Weights of a small mixture-of-experts language model, trained from scratch on English Wikipedia: 49.1M parameters, a variant of Muon for the experts.
Below are experts of layer 5 (counted from 0) of a mixture-of-experts language model. Rows are named router (the router's row for the expert), gate (a neuron's input weights, with its number), up (a neuron's input weights, with its number) and show model dimensions 0-159. Each number is 128 + 24 x the weight over its row's rms, rounded and kept within 0 to 255. Numbers have three digits each.
Before each expert's rows: a language model's description of what the expert responds to. This comes from a sample of Wikipedia text that the model never trained on.

# expert 32
It responds to: Final pieces of first names and place names (Carla, Mateo, Scottie, Spokane) and whole given names like James, Robert, Charles.
router:164154152118077127136134132155119158160137119123166141159117142150146127120154156156112092156130083080128120182143088168168078136128090127161146116121096148144105134147160124144161109168080133101124152089145090135104121115117161091095132086099122109115163095102105112129139125111120106162089126096092153138116135125134156135103114152119138111124119142170123108091121165125119089139113091137121108146140120147139100097169111142103124112165147146134148145140100142167126128142161155
gate0:137107117181080121140085134137174078082136151124109129132141164135136116122126145134151140088114081129115155058131139149116109131154123140137130125176109122162126124159155126141132150099139142112151086130094147126129112112160135138132136119158128128126136136107180140124138110132120097107126097160131111138136126132128124160136128092106085157179141061133137128078136113137137148150143096130131126137192140141117092139092155109134059117161084107116129126157066132118129120127114124
up0:105151135083176145116167124112093174137116100129160130127106095118111135128123104125112130184146180128153122151124115108136164116086123112133127135095134125109129128087097136097127113159125122158099159124166110131125144139103108116132125133113130125128103100154080117131105157099142158149129158121124155129117124125129130112115116142157179104103115198104119128202129138122111121117123164126123160128077130083141142114151097143130190136118172140140138137066195118139110133133136128
gate1:113106120142110127137120132106140182133095132136109131134123135142157112117167118123116127128156046145142118158108172145168126127113100120131156145089151106165130126128088147169110151111130125138118112111137141138107132129075094156160068124096099123108112136132219139134126111131161107153141144128161114130132123071126140137104117134113179136072121109183128156141157068135128087094098133149119153137111113128141158111143157129128109123136107096120136145127107154136107130156126140
up1:153147137123157130127128126133132082120155119129163133124137123101087155128087138134128130123101205130124130093147108104077138129129156146121089112162108166076120140126172103103152100135126135119136156143118124128141108124183170095081178129169168151131149113125062105124131162123103153112127124131095149131129134180129123113153128123158071130168129144055128103127117176130129154148147120103146100111155141138121085128094115129127145119118145135125095120136142099130135121121116111
gate2:128137140104095124135091138115121170128139127160131138150164113133102093133136120113119120142136145081149053127105143118158129134159158206098122127146129173114103110124147151133126112079145140121133125127115125148141143180084125124122127136173137116117126139118169146141116128124130115120105142176134127170133103097136154123080115130098120100157183132178107104111147134099156074131127090151155096129096135137126134123102118118117160098131143135131093127163099107098066127124125081
up2:108121097165201172122152101111185105119124125136143110115085159100134201122080120174135136108115103165115176133143096135091135131113119093151129138102135102132133128117101079134123139145119113149116131123164143103122118093138114149140123120078126141127131113128119094107137128128131154121189105114125125115126136114128081129162142126168154145099096127065166127154115100157122149135129164125137166126138108124125133103133116137143132149132134129121172123089145138141194133138128167
gate3:152128149122116120161127197111125079095187114141099130151094195118135125139192120145104150122121143157128083112146102141122129116073116175072106131161128117124110141118158133114184113144121143162127176124134145104150141172110118118138148134125131128099064123115129115162129114131100128112144170142122128112125130098126120148079124108112213094108128125144103131137155073119129130136137149114159115107119147118134108155122122120129152165123123122137117102141125116129127113124129123
up3:101118102118145157108128076153154135162048128111158125119157095135109158120058139094149102129143110112141151136114139096133153136174137093161143122096109135131169133140072131150091130103142112099127061139125119175128128093137148137121112123122128128137200136149136125092129149131129131140096096109128130163138130170128129105169141137153067201135126138101131129107101171128125124118119104136104134156139128138116156113135127137122107086128140129128138145097141145127129149137124128

# expert 46
It responds to: The word the and other determiners like this, its, his and their, usually right after prepositions such as of, in, for.
router:087156122098150113099141151161160106136164156096096104105086100138161094168136160113163129119173102106144121125127094097138158147169124134102169086145094137112109160133126085109130125156103121130167147112091087138108103141153095128154087113120089117111138113156108162158122104143133138154141172105167117159136121145146100108143128078153126155113114103139131147131125138160089121156097132116095140132155158149157117163096121146098096120153132162119123093154137150125116147113104133
gate2:151059118110159151130178108172128109120111125155149127124119150120132123117138119123144135178115117142136106129089111102130124159121130171137127130134165122105107121152184114088121172108128125138149165153109128145141106137100139162120064086131145165116133102144127118125125129121145062099138155107145106195132135196201163113140134100151121116096122125147154098123142121145118128118101143130126122124059121119132135126124122120108137103102135132133100116142102132179113119126159131
up2:129133145147129123108124157156131166147074151150108117143086102131143084134122121125091122118137126095135141147120106142196086126132122117112072093130123211109116129156123134158127119116118147127112140147131178089114113127126127125128126140142102128147164158152141124159127096123128152086134135127128073130142149128166096120133119128081099118119087132157114140123075140109175144128160142128127130138159112090155141133116127160162098150094141130146127115088081171115170172094117121
gate3:132171130096127160130129095142116162118107185086121110143128170127149162130099154150130128090136131110137128117135132126132135104145130202128121147130131102077126139117131131111121149121123128117098163084106113148086126094173128123135132150183189070107105109163126090120130139125122136130125127160141131152096151125133129142128163135125157120148122101097101116071146132167124100140079101176097138172078129134122112150159153130129127117098144129164110086125116129139133082133137119
up3:119094127121114105120109142138127092084151091179159141118132092118094120119198110106132130147138126121127111130138146108126129142135114046115129097131115157155140140161127143168117126127115165136133109130208117131164132179084139151078111109107101157131151137107114177152096117113133140141141129117126136118131107156129105117130124127165097128136122122163140116130117121076128174118149168102155116092142127127167155098074101123170131126115091140090137140153134128131120156123135155
gate4:127134115133127121135095131136146121114143112134068098151142124171137090134110162109146097093139131135166128135112088158109126143127134127176188132109142126126110078120137130136104165101090139157090184153128130181092160116081121110128127099132109130143124190136125121130128114137124062133188127126163118122143130200135146148126131129102127166136115069134122097116111109142143163126113140134117123124135132172081154137160144133135118127133170127100118089120117118125109138127116094
up4:113127130157131083131092121121158122152131163136118121117170104128149183121120140131141121117100112111128140120139139141094129134101157133132151117074114147119127131169100122184112166087128157175128129127202123177107130090098129098117129140112067110128138142127152149128128107114099100118160150090121134127164141187168143143086128094116090105130104102127146121129080128126130135141124151117117143105137164138110191113176129130166110090128117156089138156113120114136116154127120122
gate5:121112152118121115120086124141130083126153124128137160135045139143128113118173144120086125114183144104119126109126141134137107113136150151088154106110119087132130125145145153127116092108150142131129127160096137079177123110087125125160128167135111165090096155122143094152128140131125102134139112172149124097149130150181152097131116087125145120126165149130079125114168131128121166127163119134138123091151128117127115081135135122110120176211124086129124136128081134119136135113121137
up5:172128139118137128122162081116108151128087128153129146123195107127156177106117129154112157131087117126153119111122162132137135109112096088133071138147118153126108160133149075145140141161070113133128143119171092131096145130153068101128128086113115128169123125140119110164115141137130149106114098115128145151099130096102101150116132169100141118075086128131158135135124133103168098152132149125117139122117159138166170137128124136160158110056124141126155146140166121122120131129128127

# expert 23
It responds to: Spaces, accented byte pieces and particles inside non-English names and places, such as Š in Šehić, de in Rio de Janeiro, La, Los.
router:150105115175159144116113122111131149119106133125166145150161136142122124146125103129146071083144125108111153136121142162176141109134103103121156086158123168153147132157134134183134160085124107159084126156107113111106100132100115123142121150088148169110096143126090084127173093083123158113112151121125140111115184106100108131126109151141109102099105147137163150135143132143128172145078099163152132130117102176130137122113088099125092098144119108119108110143095123112105127161125129
gate1:099156126100187093109123131142120147115125130191124130136067113102088133116103153144134141127191077130137153099105179131129148127145111132106154131100129153135180153105128132129085140126082143109117104133152173131109139131127118122108069121121146133117103132140217147134125106114179145105117135204121120118103114124136142095096130114140121082118128126121117120107121130109160133128133122095123146127103125146128142142160153131135132082172139128129132073124117128123132142115132143
up1:147110071129042177168145126132152123164133122081121115122192128129190126153139107107129136131088146122118086163132098123127108131130143129158100118147146103129099107135145124092151112131161102134138141084107123120154121110146150137137174163139124101131146125106077092132127142150117106178126122094132130154141111147111121148160124130093131154166133098128140145128132141149091103125131132143132103124136165110077121118089103135126137172102097126124121179119171124142145121160136111
gate2:134109131180120125132129182088129145142125113116085103127111123058181107132171138114156163135122128162121140127159130139128123135130157134119144150130148148128071184136121150131131165124145120131126128136154124113130139116128130086126096122129102115136170164133095121133089168086147142120143138125125142116115165146136134114163111124127085133127148157106104160085086142128099093132118146125128088131108115139098100129118175125154137128145135109106110152171042098124119152132116066
up2:113131113072106142137126073154127121129132128130143133091142117154084153118080102133115118125135128109129100126113126108126130133125105136135120121118123096130160078106169089102156087124123125097138128118133128125136118188130126175132178133126146125123096074126168149127133115159107101132125116146160125152130081114092132142096133128127131125125123107128147133179157129155171174125152124142128181124136136105136152138140105135082128104130120174147146096064218144147129124121131170
gate3:126127131177123183101134124102118170104164083179126132159154122142103136149133128119109126127104130110157132127148153117153102155126128134099093161133111134129150062142080143150157111079115108124135147129168130132126121170102112107121114127127081130109142161132068145080155133150130148132115146088146133127176181134111128081128121128072116128061141142097142175157121149114156121122141088115107135124140126109128117129165139120144158162124123154124125135128094128125115128084127150
up3:129130148138115131050114126090115130119168099128076120115150127149114101110124123133114118126122127127138135107130177139156101131168121114085094139087091129136133140146138119188127116133136121111144136188124090119137132159175122115110142128145127131125147167146130143091130126129141130113116172101146123134159134129168134132131137127073118138104169159147154152149133153136130130150176099128052154128115110128115099134147084125191120124092104124121160174101100114103141091129118170
gate4:157093128096135171132129141128130123157128136172113127139116196126186139128082133168126098101130144142131128126089140152096137132111106133130134133152072125141114101131140118164126125140095127093077148128139142115158110134125214136144151139126166112118133086151097130076121164088124134129155127128130137118114177141133102129107132130073091120121145115125133144128144151131133134095129126138136134151122120170108165158131104126114112125127097143123065127112145108124182107075137088
up4:077107082058137129131154125115129095189106139140130146138088138158150085127130136103128113137122063133114128132146149127128120144139128129125177131130132106148132093143115131117107177127095130070121129096176175128124102117120155141138122100109112133135110123163125150095132141100138129123181140152123109126151117110086118116119087126147105125141130113127140145104122122087127116136094089186129154136109142155125142146110155138140130171151092156112204113121142094140176139126126148

# expert 55
It responds to: Word pieces near the start of personal first names or surnames after a capital, such as A-le-khine, D-ou-g, Hen, Ken, Ray.
router:086097131163119178110160091120088132116112098131121137140162136143103132082135117137160088151110137094130140169163132138141153115144150094175098149127149132141110116175149152106147109159140108110118108125152174117125112130110143102114130132137138081138141126114114109128135123164131118127089146154075149150078161122084079116118134151113157107123129151139125114105150138113154084152138101133132100138175112134146145083149121083154137145174115120091142087156153097104144117095159139
gate2:110128146084090150118139167120127121118128114128095141114134129189148124135117093158118105152123124142138096129119146176144149151143124114088128122091120101144156134143072122127126156129132126071103126099117126129097126129136137129173160136125127143132122125122169144150140114126101077120111113089119124109088137124125124132128132174205167101148128138147125127092136188140180141104140117091157121089151117131163139147122111085135114127156144102164169098109071138133140101108172105
up2:107097134118061066135109165137115137120132148119135137131150102146167121127128125128133140126139135131145091145118130169135133151122124093127145125119150147128170105128103142135092130144156091076090106126130105107115149076085130088145152137120127181096124136163130153128121115120104119135133128144116125161096179123094136151187119137126140122085104131130102157129157107121180136105126133119144133160204134079148130176124120174131125122106143073128124138147116135126096085145127149
gate3:086137089153192131100173113109137146116129124109120117094147129119113169123138150120139130118113058082120130111090086135167092149130135132128092128122096131118145152149127170125157093105143149095125136151132145203115111144156108093094163120082177120130108165091103157119117127184138162131127121154130149123147158077132116162161132125132143106128106125157163136112145125156120159161128135125132126128106092127133120141098158123133135170113136137097124129121088131158104123127112108
up3:170104126132107139117119128172137127134157144126115106188096131178167108144173088158124100129145195148135143149130134117107166119132166131136133103150132107115099090107140072095135141126123108145146108122137141114131129087069116122126144160178111093137115145122148146134129154068123129137130114095140148177043078148068136077133113135122118134124123129143134129156106129150122117115107122118134118123115166121141133120161130142120124122119099101126125130135179151147108122128142107
gate4:136148115168114112098135159150135137101091153165109108115112144149116116118124119139127128141161108163129133111152094128154103123130106144119148116121082136135110107109128115087139114107152174127107127117114130133134121135145128133171182120111111131131058119131127115073151190134144121120139098162097151134132041150084136128133140174168135086132152091155133140102114125113074132127116137122119178142118131153165155131123128089127123112173142164103138139163156116134078145103148139
up4:128113148059146132143128111111138126139184102089163157154120125134139166176110132110131164157096141116131124114142133121127149132133135087156122146143188133128132151131129148165118128133114090128125117140136104124126131129107131105090092134151152159121171176105134117137095074126110135128088138083148116127132177116157131095113109095108101161129117145081107099165128179168175108118130112158128067106118146113098108128152151156124131151101102100133114146116090135114148120155106111
gate5:079145190145108146149159133125096131104131112066134189098146110156155126122112098124129171161180098130136159127111127107132154108084089120109153131171105112149174122131142130111128129140126113109137166147121141113152166114094101127131105131152120132129128153159115165125143142106112151138115142142162135101109116097112079154148108108105181152127139125113158160116127145124123104108188168108082109128107137138124128070174150123114112130130105120109099141108130138153146133122122169
up5:202091085097135110113105133127182125157126131181127105150120133112090166130153128125130104130058138146114080129158138128122075124168158132131120123122167135099093144116108129157121131083111146168107095110154089132128127135132152136113157101108145130134116112141147077097120113136133121123132122116099146165128118161145189110105127145146099132158119159127095103166128126130129164151070129114169134120148131125122129178106100151134127092118128128139133121145108120117108135140132076

# expert 20
It responds to: Pieces inside country names and other proper nouns, e.g. United States, Malaysia, Slovakia, Iraq, Sweden, Japan, often in sports tables.
router:132162144124139112139156181169130134093158144112131170126111146123150106127112123152193105102174135103138155146124094132160146143092097105171117144122123138070142112142154116117145137116124162117123121130162118134159119127106114114100098153105120155088108187148157109145110145132125132144145126104118133161114127108085085130101127109090111144143135093109164168130119102144130134142109098170145105122169137074162131118103158111106095141115162113169136131149090107157101074127143127
gate1:103086131128123174125159136118127148095119134108149129133137188129122121121170126131130100124138127156107118107108078132120149169148139128108112163130140088110167168132126128127110117132129124125118112099166133115138123119075128095184124087110124142109169119114120131138122177125107133151127100144082125129172147087166129168130125124144074125132171114116135144097128130140106111133133101129098146141145126100125142083119162185136128042125126120130088146192081144126117136130127140
up1:117068133136126170133179132117149156105091125122137131157133187127134125128193108128139082139145132121126130104100131125121149195131126130129135174152123042074146143126143145116125119147137141154122131093132134116133108128116118099163121107106128148122171125104130122139127143132114115129113109159087119119144134108162131177127120138135100139126157122079133134103118133140122114151122088123098140154138115112122124076137171194139121087082128109101105135177087151114116140146130145
gate2:144124147097135107119123107108150102131141110112154130108119146111125110106135094129135157080129128098064133097123086125171136118099125091147122165128135097127104182168120126097108108133155117127128130147144093141130184112135133127104115137151074131128112177120145147118149139123135119137025103110143144131126155155129152108112150126117113125154121094166136085123102101127116128155142115150158133199124124154165143130134148139130155126181128132112126145171138073143134145104138153
up2:123130115141105150151131147150118141123126157148106129153137084148132147154136178115116093174125126154197129162126173127074115127175129165101130099121124173136162088097132127138144142126104134140129126110123155119105067144124120138149144117115182122126149091140129117132105121132117127120201144133118105127127111103129124158148115131147157132101139165091115153139153151129131123103116134113081124049134146104100117126116113120126095128062130124142122105086130185103120107142124106
gate3:132118110106092154099141117126101121124136117138113130098107121128094111136108133146125141130115097127082156129131127137119073129118115135133147105117129106114129103130141117130097135141076158165155131139128091154114120135131145129105120089104116129182135127150131165109158173132126159146150181122130122131143141134145121107149150090119129123113190129150133101143133167109121110138119079083137139194149112130136148109090143134151144111243204147134130119147110091127138112123104130
up3:126102112118104161101139109127119109125132116126112129100096116128085123131113131148111140133108104132087140127136128140122064124127126130134134108117123101127129109134139124130110126142074152163160128142126094150126110138131148128105116080112120118199138121149128152093158172128132156154140190116126126133143145139131129113149150093115143126117185129156128106141128159116128108142109069090138138189161118133143143110084140125139150104240204145126131127159115120131139114115102130
gate4:050128109142122138092131089118189134128133150108149125096086147132135166103111097123168128131097129129087128087129120168122165111153124070125122145112104120118130131151161130140111122135076138105108127138140151134144178094079115130125117162158116113128143162162140119129131127099151176154113115138104140096127114108106148118136126092028090134154143126140098117125159132141188141138128118135159132159099134125143153133155153109107153132127162128134126116152128130142124118120117154
up4:055108099137125154101131070120188129129134145118142122107105137132125184114111104117161127131096129128096127067135131164122168112164125078134119128104110118127129136145154138140116117137082127113117130135126157130148174090085099132133115154162106108128136174156141116124139125113144168161108102142124142084126122125107150115149128089038095126142138128137076116129157141146187148136130127139155131157085128127143152133152154120107151130138147128128128118168131126128106113123109152

# expert 14
It responds to: Middle pieces of country, state and proper names (Philippines, Massachusetts, Maryland, Guangzhou), plus the ath in LaTeX \mathbf.
router:113159127118139095115159154139136147087125150094124166129121145128131121128131126152178104086194142125125171150127100118158137143069107090185116127123129138068158105134158118116144126119140158120127120134159113140152109117113122109087114158118132154093107176135141128142109146131122137148140115085122159167110148123081097129091113105098112141161128102122161170122122111138113124127120095172149114130173134084152139125080139124108093133107159103155141146162113102145116085154150141
gate1:132136096145134124131127105097121138140125107099050136081095124140114139107140116172128155124129130123129096133162158144084129146073148122125127121184121168126158112169124139109158121150053135120073146132173156105130109106126159155113101129157132133094180123128127112127124134126151130187115149110150137133126129130113163135130115117114058100133172115139127130105141127134128087168103117126132128124132146137125129138145135161129136187159066155091120128108121134114131127135128100
up1:113079145113125185130132135122139112129133127154173120159142107106154090134135167058131100139128126129132144122040105121157132100143119110123128129051143115124114156091144101124111130111141116134169122111110072167117140163104109120144142132128113118193085126115135136156151135127127133091133111163105102125129132162150120129130126140157210180116102125129112131163105142134126137127136169124126114110137106138143130128108129128137105110097195103145125122119141128138134114130114136
gate2:100121138122128118115175121119086161120121115099129112130128099101115099117136166163138112136135104109069151077114181081149157130115148180110130131127105128099168157128131096161129153149130112176136054106138141132125098104169151099123150115137128054119124143122113143128138119162133138110143125094149135144121117184098169142121167125109105079141133135145109126148116148164102106119138138138128128146126147159147124173118128142128121123139162095153072137136129085114131108149130117
up2:105122139121129123126177128112085149125125111106128092135129080098127110120141164169133126135129106102075150085108175068156168129124149181110131131125123130100167152127125092163136158140139112180151061095140140130127098104173136097126144112137125056121131133102107136131133112167129128112140119086148132132122116180109175132118158125125120091132129150134107126152112160176104106120126144143124130148127140165147119178126121134128120132127159085148080136132132097127132114147128113
gate3:094114138138128122120139118131132169141138140096135199135192066131126154126103125148134147074130142129129123117095128136130125142151104133132133110154126105122137132185160092134127177119136118108139115084104152128129105152129139129127124130136138127203130155127128053127098128087135150107125124136153124165166124153117139163105137125077071097128099100116129162143120160149145109112137195154102148140127113146109146135094088119120131150129135148128140103107122085128081130137120117
up3:167125123129129136141119137126131077100130120175109057137075170113124131144125123094119112170121109124127128133139132122121132115123141129116131142095136152158127113059097174128140090129125128158124146165128128121129163103127114130129127130125126125048121110128129196124128128168099117161132136120107142082084129105140121103174119132184180160123143164124125120129137094116097184145096066107164108107127132130147116126160154140131123109134111103112112140151130159138152123120141139
gate4:098106135100147104126106121031153132122134132118115154106149112120164178132134122122124126117089130114086160128110128107129123143091119132145136139124119146081126106109129127129129125117112124114147129152146174123123133136125157128112126146132141150096143096098142122171135113126206097126132112055154181124150120161120133116111122138127085137171159129133154150132181145122128065137142137131188153154077112120098170109135122145158114141132141129130127121155133109114125113083137092
up4:149138118153125157146149142213114122136121127142134098154101145137087093128115154136139127132160121150172090130135131139127138113179133128107104113130142116179129159147122127121129130139144127140105128099107081132129126123120098129138132098125119102165120153160119132097123139128058164130135131200108083137109131097152126142150132110131184115081096132117091102123077111141126180119110130126071087096169144138159092144126133116091142111123122126124129132096122161134129141158114167

# expert 10
It responds to: Middle or final pieces of proper names of people, brands and places, such as Sach-in, Pent-ax, Muham-mad, plus titles like Royal, Lord, Saint.
router:151154159086100085161170148149102122113170162145079109137126129114150124143148170106163101105134122092117184132132101115146131155092096139151151110122105144131125100128145124094156127152126138099124123106130108138165130156130131147099101137113133136105134152144129117130107104127123105127131138139132148111098152150144084131095096105096078124157088098110117186120155124142103164091156078139148099109123107093158114094108112099146109116154158132119123124151094163107098085169145150
gate0:096111126121176199138138146124174117127134088137136115124134119114128136078128171130139128148138091127137128131124145182110080121142189132112119168125143154128119109125131123143136130071122139125135114108111111087166132122129128149120125151141134186103133159172101145131130145137122116063114119127149128042127121122146145135128129115132084123136115155121162108092117111108097089119128063123115125119142138206122163158133125104137120122140117138150122089161149110112126141139127128
up0:089118130118179197142136150123177127127129094143134126127140112112134134081128159134143134138137090129142133131117148195121084125143184130121093167113133154129126109124126127154126130096116137118136117106123101105171138117134127139119123142147136191097127153168108152136130138138128114070101124109145131052122112114139160136124138118132098129134110152112159098085103107099111100127128068125107128107142129206122165162135123103142115129136102133154124084169158110116126138137127128
gate1:108173162158142128111167101157133186136131109110131116117120107120150127081153142099165124119117140091130117125094119126095132111150146076116142105145120137079151102108123119127109129159119122120156085127106125116085116128148150157129121152123139135137139107149135062135150157125141110112178125146103135148125121185158092087132105109113120128129122106124109147145127124139129135140159127109125146124124165138119128108129112191107153120166101126111123122134148156111157137128248106
up1:151075090111118131133089156108128071122119159137125140156127147139100129178106115157080130141136126167125134135161138132155126142113113188137112154119133126173114157149136142129152126085137140138114162132152130144159129127110107102129134111139123126121113146112126196105111108131116151148061128115150127110132129062104158156124155139141144128125135142131143093113129138107128122118093128145131109132133083113140120145123145061148094136086158131147131131118112108154121115128025147
gate2:118160069095116100118140109127124119104127127128128128144137086116128108183145125095137179165093124127112129117123139128132144127153118128105135145129097178106120128081125154098132112110157109114115138135111142094112144126132121150106138143132185130140196124156104160139078139115098097097172193094161140102115147173131131149116146084115135155124133091097148126156142128126173127089119129128175113106107105080096138128082146142155172125131126146127127158142153166136136128125123149
up2:130094194138143181131121141129149130147132131126137133123105156149125146058119125167107099094156134134145117142129126127120111128095139123162124121122165089138151120181132111168129133140090150150157125117144125160140105129115132104132117111125076125117068133100137092112173106156157154161082075154102116157139107089133131113155119162139120098131122162155110101110106126128078123171137128128076152142144156152165110142172115117108078140126129112130133109114118079120116139130132114
gate3:124125152125133095126083142134149157027094103127062125158097126137150124131124150125120125143131119116157127131107135105172186156133122137132118145091174149165109143105131123124130157113095128191128130075150149132142149136155115136130129118092134170109168091118156126145127127121135141141137136138156132125140141096131102091158167120160110121108133106109099097126138106116140132121118134119134101141111088105157086108160148133112131134130114101110126110169129121064161133171118162
up3:130135079132129148121139124117126074225141170139225156094133124126126133112130099125141129125129137173075126108140138161114100077125140106130138125155106113116142115141133133130127116146152109069159127132099111123089110103126131121129123130163124100131085172126083129106130141141106115127122128128124133126098126148127169142128104139116159134119123153135125127134118145136121127151121145127114166094132148158083189135088115140135120131117129162129130137082130141191117120081132104

# expert 29
It responds to: Colons after labels like Authority, Succeeded/Preceded by, and cells or letters inside taxonomy lists, country codes and sports tables.
router:106152133121128108139149172161145133099140151114114154143111138127132114129111132139175108085188134115155182149118105124158142143076121084166111131110120138081154121134138117119148123127144173114128117130156143134158103123106123110094113148108127160109110180150143118122102130137107121138162117070136162155112130123083098142112117102097120148144118106106149163131120119127127126135118090167145109129181130090173117109093138117089089136076164094173151138155107109149101091146143117
gate0:100103132125149102123101096133129137126144143136170138138132129096134145130164128145129118123145122135142139149173108132152114097120115111137110071131137120128138126140199123113142135149181075141086162073100108127134141149122151141123141132108130135141148126153128128132137122128129113120122110146126131076137097100128128103144123134104145132081128146118133126055111133149128103135140141118073059129125078151128142099040120126137126136136148126136129155131153131136129171104097215
up0:108082132121144117130110099132132150130142138144172132142133125106130145129179131134128091126130127131139139143176112128138113082116110119136100098125143114124149116137189102119150140143173087136098160077089105117128146137123148156122146128124103134145131125152135130134137119132131119120121114158118132088134091101126137106154124135091144138087124147127146126051116131148124090143135149104072061128129073153126135121054113130140127129134142138128129152134160145134127176116095220
gate1:124144144126091155109110089140081105122128133078171208129108134153110128117149138138124106123139124129145135135151100115150132126125128099129124135161091170132094138132171147144116111115136125137151139129130142233129095112117137153101088118118141112117132090128141142146157075124125148161137096141119161123133123116119120178138129141134127169181141153132129135074134131089120143083091131130129149128079165129132129141112147071104143167101129117132131143078125108122107126120130120
up1:149122153131131101128116121127214081130088119106109128135128121151144133153151109116121126154114144115150165127090147117183129155179142129130134132182143135148112130118127125106142123122130061148115143075071089128152110124112117099118072134138149147098119103128119144111114085141131142130114157157130132116134144120136120136129128128092131138150115133130109124074177154129119134131130176095109121131078143128142215128131129125135124118123131110101144130069155125155133180119114121
gate2:101126127120114136126131128095122128079143151161127168185140125121126141167075148154128110102141134111134194135125093127113132134129153128112131130129086119128128128118137127151169133113121104150107119096121147092114136125104150139148135140114127113129130161121131058138062054147173162136128128165123146061111129174131158113129120106134067139123095124150122140151155137127133153130111144120135122116078127163111121124160128128178093133115124114136136125138069129129106181142123101
up2:146109121138127149118129123124068086104192123169149127138128155173132113130116145131134120109186143091185146127147112135143079123109130146124157124127116130131134118068114116146171130125094090152119141131120121072109134116121140120183123173130122120109108133113100121134070117131140124132130165124183158082124105133136121111141098126153092140097108144167103124132137172104126187130117162140139158136097116117111143122132129165144098131120119129106125121145112133134106178127119065
gate3:132103119124101123093095115126151132125110136112125126165128187120103156131161088128096124151114147164130147113101174126136164126126126104128087106127109112119135130189116106165109096146116192109142158120130128095126085076092146145110106141114117178139134081136159107206130146130130127121148121113118117095113149140166124130112162179114101107168101077103121146150129137143143129123128135124117127128128125091176125127162146110154132150128110061130117172131133152123109130127144124
up3:128116113118094130101100113133154137127102135116127128165130180125098143131167082131119119141116137158130147121114209130132142129125122114131062108127116118126133130183123104158113087141114181124153169115113129087127078075103143136108113148113113189124146106132147111195136131132135105122153143123118121095122132146167128128114190164112121103132093066097121156157127131140148131112128138101090131128123143099150126133161140119169128138117108065127108128125136150120111116130147126

# expert 15
It responds to: First pieces of person names, mostly given names in tables, cast or player lists, such as Jo(rgensen), Marc, Re(agan), Jim(my), Phil(ippe).
router:137095141170123157145123120092131137139113124110154105181159134140120132134114121103112079114123134107128116176115122140132151153133111101135146095132126145137157101121118127089153109119109129170098121076127152108120137085094105127105142187142163096116118117161161150105165135180111113135124151146117136130091143132097099130082105146122131116085087165151160154107152165118093184124107132130112127133146089136159076080169136109128136091142114126116135126157080115146130141137140090
gate1:112128133126157089115127099172041128106128124122123164168101115129135124075076134127137124173116120128134140124146144156106142101112120084142147130131115152132110134089126081091138143168188128151071131094133137096126147149107114118105138186098138111115128158149171142151146128129149121130117113125135153118126128139147167120114133124132099139118177175130121089115106167115133177131124108124124136127134106087125124134132115131136159129143214105115101121120151136134153094135128125
up1:124158116116145121114119153097115130153096137117162142111107124140124175116125154076124129095120083123135135169129143129135126122134174129122139113162133123134097130124128128115104147127157136160079179158125110155173117110121094162127108109173127119120168136156162130131143120156138116157140077094127127162133145133055117184111129147103131137114162132160117146099124094134135111121138131048106137121140144180100112119127178141140132136131115058130117122124088158129131108081127124
gate2:110134095081165101140129137111149143160151134108118124103093138121137118146126149150103171165127125150121128137117149128120138153125135106107124141068128134165104134174115151160107128113125106128152150164089090173150145091124108149106091164144101120103139128125074169128143126133171131137134108148110124123119126111141141113120179171128153155134128143151139107082136112094114120129121166127128110102126133140072103078137116115192188137129134154121092078084157156123098130138153115
up2:133124144146104189091116119133111134107119112134127128140179121129134134102128110095140132100125122125143127118144115094123112113129127156146126129187142102084146125090144109108137146136129150128132106095191164094089126131134142114151140081118131138133116098128185059129115128131099127117123130104139141156161132174118126150136088091131129104113128114109113125192118137161153113140155099141127129186131129109156144207130138137083061128136116095129156168148131118131154125130108150
gate3:172156148154163151098121139126135056128130122082098121129126123084130141137105116126103206135106119126148118134118107048117122209085148115101108124115147126129159129127158118155149094109126121160114118111136122112122155130142122114115150165129129122127139161173114161116086128125140117125127143100201081129105151143149087113112137138123150127106154142087115116136143127146127114128130122113160133126131128161158124128148148094138135127145089105111128150078128147162165112140124112
up3:089101114110092094128128114126115195118149138130148131121121132143143119112170125128142114136157143134105153122141152189128135044189116132136155128175108143127118126128131129087096191138132141101148127155123130131121089122122130127128094109134114133131123083101137072129176115138111136131126122144099176110151107129109140155141133110144106115152130109174129127125106125105128129130132134171092121131132146086094155128093125180116120130097163161142127100175138072094114162109129128
gate4:134127105149160126064124138106129152162159155131132170148124136175128129110154150119132122142147103115085137134112144129136108115103138096128071136140091096119116174128140145136126135147130109126093148094158090065108134121145095125139174131139134126164135125127160163105104124132145148121157123133113127094126160118099124132124144160120148121127130109128078132073134137112130160126145125152130200133121086082146113102093098192091143176170143092125109116130100120123151133094111133
up4:119130151133095131138128099140137128116109090124116081123129118100126127178109109131131167113128153123156132127134107137125142130202121142139156115127196152130139094133125126119114140099122170126153116134133167164128109123093162125116119126119102122065112133116097085160157155143154118122101125130126141185103080155132122118121115112129099124139123130142134107182131111130131058147135135116127068128130152183121116156136161082180115104126120143091167128123162136124107119178152148